config = dict(
    n_layer=11,
    d_model=192,
    n_experts=64,
    experts_per_token=4,
    d_expert=64,
    d_shared_expert=0,
    activation='swiglu',
    moe_layers=[1, 2, 3, 4, 5, 6, 7, 8, 9, 10],
    router_score='softmax',
    normalize_top_k=False,
    routed_scale=6.91,
    balance_loss=0.00657,
    balance_bias=False,
    init_std_router=0.0273,
    lr_router=0.000612,
    vocab_size=8192,
    norm='rmsnorm',
    norm_eps=1e-06,
    tie_embeddings=True,
    optimizer='soap_variant',
    lr=0.00515,
    beta1=0.95,
    beta2=0.98,
    batch_tokens=[32768, 65536, 131072],
    seq_len=512,
    train_tokens=353000000,
    steps=5021,
    dataset='wikipedia_en',
)
Below are experts of layer 4 (counted from 0) of a mixture-of-experts language model. Rows are named router (the router's row for the expert) and show model dimensions 0-191. Each number is 500 + 50 x the weight over its row's rms, rounded and kept within 0 to 999. Numbers have three digits each.
Before each expert's rows: "comes before" lists some tokens at least twice as common just after its tokens as in all text. This comes from a sample of Wikipedia text that the model never trained on. Tokens count by the router's weight.

# expert 59
comes before: "0", " century", "1", "2", "8", "7"
router:498519397530553453480521492499498529458475487460492421456469536520484566407435445506421434464446455480427472516490460478545531408508509455457485585462505559456439641521517548445486552497431513485565612467596593580426540502619521465499486474451504541438544473503559527414427521503483578490454520589431467557522581457503461624466519492533571469459530522522541520570482505523612546440472477442496541452495497480485432500545511468439526517570452439393466534503501466584480485501463573454461508589564532559417496483609434558425467468428514488496585425552482473509549459514567496473

# expert 14
comes before: ",", ".", "0", "8", "7", "6"
router:553499449534560491489514512484550443394400544468587395539549487457503512463420486453532499466470560418572460433510438523457510445437471520509483432429515481493571530358508520396512505528445505452436476517488504524511473495365507496524521451449491611517463422469606521529570543466495643479543500531572422524459486445470503563606441512444557429494546536518527580485445515518467584486602444547393493407448502554489507529536587505524509583555494516510546462485525443570508543523437474488558550512500544527471481479499485444554469536485411567551573501479495524529546461568564490414

# expert 60
comes before: " of", ",", ".", " and", " in", " to"
router:576484498465465431480552528517484576607555547459513516463398508418445583580491428544501520456534515485504548487472496474487519521546462485473520531520529562471568447452453572414528483472479558451544466476563576526452563449556454509544589534602542477488472521547596469450548444502507580505520490506496497468437411535475527462395499494475516448464484411515457456498470477515470507593529452524639523414444569477552480514554431478473567519468409569509503515577444519394654523426512503506507443525488501529503475423527520425469573501549493514557553627505553467542573413500515624487

# expert 19
comes before: " the", " a", " his", " their", " its", " this"
router:516511455552423528509507576516608494527564536455616493486543472463444546478509559421438507469510458437467502561420501497465471476567558440545535484560436460543506513431504549496483498497418475542350482423562482538551555519463557498456495517531491469538576527461449502493550498571590548457548510509507452462480528512476643487544440474607447512520473467512477569464471568574406603549425481544497560512489447485430471409493427570434410497519497471488559519500489421496419483506517438528507486490470427537623505504544459463459511570531426564532447521410513547470552440551410440390

# expert 31
comes before: "\n", " The", "|", "-", "==", " He"
router:534505512468545481477554451536457536520411485577522582416399550491553441527451475449596441518454515463484470482486403545460523565449557424443479558452498551518541490460538529498529454480476561474466483469557546427506488481419493508518504519470587521483428525512488474542413529553423433511543525431578455414543516435565475457533470454563519435561501431420505583570553467456475566417548591519522584582526417455424514395461422547544491544606427506455593535502565570552492534522417486483423550464558457497507556541554501457606509473531483441542544517431543534450504466458513517596

# expert 20
comes before: "9", "0", "8", "7", "6", "1"
router:462384558538488475525504443562581419529515532496500435448440414521472557503433585426548530383428538510637491438492469457573520529562508552480493494550583514551504538441516522425451451513485514522505601557475500472468453527400575511434481457484532466459449452514604465440547478404391478407498595481537431514487528474501470639554463497479456487472555567479508448532471395535424547439577514536484513502488467476513482585493525388463541421428506512444555435485557487526470438527508519565524551565583562466520451499444532443527576533485522494524556486544523535487529490432494513453

# expert 44
comes before: " ", "\n", " —", " Votes", " —;", " %"
router:433459507541426499478472449511527509524505500538516491555484470476538426549465531532588457559511491501473551487556455575483490502491471443432546491448491555435435564584427518465515462509609583452541609467447448503460547480469439429493458517486453471504479525481475417389405604444513466470447391508579481425525520439400551595562496476542492592442528577476471568530486544427486474570531624454535485521455433564535493480472581515512497410440562465570563402507519512580472459445492536602413518501470538447488440466449502400490591527439518487502507510484528544510554507561553553434

# expert 7
comes before: "\n", "-", " States", " =", "born", "The"
router:500387507545475427403492578612519504626522557525531491491427523609447623517491536468502452548496456533517468444482449424533510480419559480454530576480554450449371504549517562439462470402525507525486525538454531522526526498460474429409551473450595448489557528523461521482531513501443562514511512548629486432593496537468514439509592433568453539520463544423538553453474524474558502461450578554484505545533496508509516433499438485511402515550470504456538484529534544445420453533437445433468469485473536517555461418445570504492390543509542476529495432503452556495566412522532409504

# expert 48
comes before: "|", " |", " ", ";", "-", ":"
router:617450548552522403503466474481495474472476458497508399451469505406394547461496414517475500529529450523399429452479507446587506425413433493452559471476532604414524457492558515494548512564530555505459399394438549581496472503487427504443469526452481498579551504506406564563451514537547514463509413602461543485478534540512518551514450487439563575490508500445555518487507504546598464531510509505423418460483470520506525457507505545540546475484480489532575486602538623532505492548465544374552523518503428571443546486502460494448537509437452558485510608501413467461540523467405560497

# expert 8
comes before: " of", ":", ",", ".", " in", " and"
router:556541485505514521482535545450495537548451495482523549448481505458511502537443347550509470468458520394547426485474443482552518437546462541431484511510555515391585576454451553471528516544445510486535562545474516528470464579631437456520550475533508431538482511541475460585391504460476597469505551550576436571553539540376500601553448532443605468545560456499473489510505513536451476516541518633500456407411469545537477524486572446450549450554549613533524459606569472426497525466471528463475484478518456488506511455434534502498475558473464583540616461506421471476506475463523482445

# expert 39
comes before: "1", "2", " The", "born", "M", "S"
router:553444508470552497455429576530543534490460441542495528470477503420563492510545473505495469451416548517550513548494373427623492553422514457446525588437485426460440419580478468540506505509529451465489549560590603531470531544484528454556608450528580413560523490510434557491532531499430569431481527424566513511528437547509496499559491481424515558432432616505536612446527467496523587521451486554594555561563462535518491453443508483482503555516547505463514498466527569553524399494496524451487498549430451461515481492493418449564442583543542486455498570483489529414459480555479428618

# expert 22
comes before: "1", "2", "3", "4", "5", "0"
router:439553502573516521569517501406584495492479503526477467521496483464549443571428471470453484432488462482582560482541578554448486553524453482543434443578586495480412550464547504506535493541476564545416453584532588539412524491485597548432522549482634524532446452499469520485530480489426592567512582477469532506556468516461579515515545469457479560469494567445475581514510592424537472432514407544490545506534477502478507540463544523626473525520586531516540409484567529556542402574493542579488480492434460482598457461544564456521578455466532558435492472474601549591498575497466527548

# expert 62
comes before: " the", " ", " a", " \"", " his", " by"
router:573480529599500553524415604569441478529565468545576503562428494455477418488484497523419435470440540497566524447421520523457478418612513472472518450499394467458498459554544433568525510488513493469484527470495487443513446566509580526467497582461473438457426495452580498563559586537530367485479540437464453412540577523533596523541518541526501542533377572471534508535513534513469558561456452550596535607511470526482497413429506424411502493499529504532503395410454527485476439553477473550484494539513418448401560480559549587484508539469459544484457549558453501488491473504525520517

# expert 16
comes before: " ", "-", " \"", "°", " P", "′"
router:472441457495463453540378545489483473461475481489553531492490477432516529417535484472451521560437549515593500467490399415556459582463498444538564645573527487436456581545444473554452481555551504462468510544501489522516488514537570444420623454516483476438465530484504458562520495496497518479530603547572439462552509598433483631542434608398467504457441499566445408485579506486495523450536470578521527580630426537548517504479509373456512500506500413456561507528499507552489438493438509550541481532525496477445499413433517547497504566574463487528510513481502564453420490452490494473

# expert 28
comes before: "0", "9", "1", "8", " |", "5"
router:485505530554435468519430576504513541509518510500471412484447425547465547519571451491552474451566554470462479465537448379582526435490543452461463500580472483570512504521425599494481432494434487540543542448463434532470510475523644442492475481462480495449431496454525460395522555592503523494424599523575460583449543485493458614478512433564451513460498478474437501503494450466502502463556484490438539460373564582467503486507545485493493430368457513511352477497435455525449421563502565543609586550544433460459482515508497520519571498461506518425535485437541587491500497459483570515

# expert 4
comes before: " ", "\n", " —", " \"", " +", " A"
router:481548450533429456442534511556546541499474501485444392634496388476515417555392424525488472597560445544466462463495453512528481529558487417581575468531553558390433514539518608500553466544537538478476587492480488434448521490458507505458529407508415467506538511470541521525506493543592445482522426529509416424574507532466487505539499476508491525458517514475507564526548578541569493563509535501582410567444451546539494470476590468502569403532570546518514408539454583564452472453409456508429485472535554468484487525485381509461508482494431541524439512573603457462497525567484481543

# expert 3
comes before: "s", " and", " which", " but", " the", " he"
router:504546502504510423395407499560505470493449501383527588449504456459555506581482481461606588553516444560593492459442503527506443479502608415449542451462443435479432533442528478509457446527512522510454528517562389496477530519464489467456527484488541492478516539408427475438588436571521453500517501391445463458485541485486475490517471458478505475456467604568529520447561486573527567469500544487418551434550428499481436605519523493467581500533463480419526496496541416547575436519414520520497492472455445482389506502410503432576448506466543501524480596415589523479487539454603504440

# expert 55
comes before: " ", " of", ":", "ed", " to", "ing"
router:549495559519437610588557405485538550509528548475509444527567518489486546467544458516492429505570586537452445562542478480469548525542424490636518504488515510506559548493569634453522486540462502438448571493543569527441545508563479428493563523498372437500595507531519514475546542477584510453518557529460473569432457563423553565565408510520539592523535460485523554520533493515550472584560479564500480412468495502484491561525568525555581411505496530530476484546506511438519473396471551465562469531513454579480503542526418466518518562481421542463512494557554445459533640550399536463

# expert 56
comes before: "|", "-", "\n", "==", "In", "The"
router:571499443528509506475537459407432559499494498536505499557440520575455416469513569509508425472499426486497441503487447563500502524547556515537500500527527605518481517550571494527514472513493409496561441447500548464477472584404471522494454523540438501493451513536481501498363507512387444552538566578478581448426492514546458408477505427459485447491434423522543456464516463441390545540477463441425468549448435543468632536532450421462508546500433481466580473524569497541451430545495601441514523468487504432593514478488450563524437423480504529579495426490430529465533411370477500396

# expert 53
comes before: ".", ",", " and", " in", "ed", " by"
router:536589396406566520540496505518429494561464532493407452544510491460425466482450513406551528501425477487464520390517582492510497482474468537509517508549562478484473469480388549498524476476586475520457569470594530502531526493453448473512520446469595572550518576445492497546453445381481576428514490575524456472487535422467474542521541501515582476544532532542453506480498494577518495392499513460534502460504564421515569616467407570402452539385564509477472536524497438519498550549472537532541487428509452574529578509582541574441527439485568497406563515544609511555533465535514513602

# expert 36
comes before: "1", "2", "3", "4", "0", " |"
router:484494497513587446512517498458573588445423419402455403414541455466506551449519440481427496479472463395566608585575480519468537516484644463473417423543503450477444409457463591510574552513425512447504450565495528566417514463443529518495494458501489462515465463484455559548493464478492424521439523510469583468483590471450547468441530547469507540491502599530461556514446551568515495564562490439501550530545474518557502427572461521547491497434572458542447479529483518537543419516443527459479610511512465504563598409528586554446465466455588563469484518479527501438481541408497511501

# expert 18
comes before: " |", ".", "–", ";", ",", ")"
router:472480500532574494475495564517551510429449541471484425524438410483481407438456385540434520529492490458599465535438437465522513552398464518593510451529560437448545491411430434519509571550520449483456523547429485528455510595573543518535501419472465501497538510505479430546441514534585451481473418507551592431494572426487596505507459438423521563516471492500469500449468423510545481554579492451403520547573587487473459432564395535423445465497584496591520498572529472405515497545445469431420533466515524458481478460447542579465525539487529558517488506515444505533489569421464556579

# expert 27
comes before: " (", " |", ",", "'", " is", ")"
router:443557588547477416467469472569442530505442445429500477468509518530564433480527539446411458493485488484590479535539441501513437372461488475478512582433514457492472499567439501437540527555474476523503464542515443527512568528543535563450497496515463457519405526538443451493461563463452557473476427528500481460443570459578527608460479472503446466437387529475427589574494494465480564470623462531498545551501392551470561535535462512390498493502422448600578532520518503554474418488494478432627558490431495577518536454546419546551522541527530546522486445519385468543424466466518569440

# expert 50
comes before: " |", "–", "0", ";", "5", "3"
router:448397524467534505519479423492466493457504421547518452461485487400511495576583581568512517551503543475470456539543425506588476427456444565491565465624377390486542485453594441465521392508489499531503447484480516459511514451551525516483435514479552442548467461476506510530482524483429419540491504456447487539436525422510492529542601425520449490517561469485486567568475458571528517633593468472441553432424601503382579519569496573515470552542544451532476535498484580564448505558485548529454556570478468549484519445554545487460458502506480576526502505531568430506517566449438566564

# expert 9
comes before: " the", " a", " ", " his", " their", " an"
router:569546430503452523580518481483559412468580549504542479419540498435413547439460496463515548455526529473498544527492568564488460515533600415576535428549423462495502448421508504490507525559456467462488389519579499478513458511505612599451416598520537517611566559537482525513563562513540456467494549405469450557436479523560559531550462526564428509539456436527528634429522513579558562634454449474440549495458484460468527413503472556518500500491558428533590515469514543568449421448529496480477544489471510588486524496516496526505453542516464506528407479509531484459507582594451483472

# expert 51
comes before: "|", "\n", "-", "==", "===", "The"
router:426529551515435487478512557547490514487462461535508585446555441526511426525451450464526434577413489585448494457466537544562598578459513389581490482479473535537480448526539548524416502571463591430476497529492586441473559466536507557602418499502446548458539525423464412565459559506444448507514470474531505473549458523474495495560452489544529559494491412440588537393544491453550579485668618474480455555558459566467574410432551503544496453569467463464506462557561558511510498524507474464480421502487522545493545535496529465489584573553518442491491464491443464488441566553451547568

# expert 6
comes before: " ", "born", " R", " S", " K", " M"
router:632493422558525502514440609546527459479484471403470504598572425417590462496513473546494525517477524486531509477501401521530507567533583440497551544502427455457584517635542505491573507504496594491598499460516484464474453541529505426434472472459482514567399583467534457578472587526483524464508546438535518481558570551537500486568576405501511493454411552530531510460496522441568519446454449487466482629446408559521493457504454502409516403535516490460457515552503516534461394512475483474485541590484452418530514448564475496534469468457567436497469427517561451564470484479558495446

# expert 23
comes before: " |", ",", " (", "'", "%", "s"
router:544493412586469467479456585541480450488455458486475537520419542512520473425532494469497495525512522485455531520469555604386462464499486558536574489536393366477539424527510596529535512463504560573480447453458376481467482566481466594450516506520468504486468469410585454566486456482533542497518543447479530510439484579508570447488517366430439501445536499473493433501442518519579514569544457457536578549542518481502569507448440510506520493484481421586396592433439455540511399560530494464534551634413464525477467517552490490584473542444533528555487493533458521541506477395446549520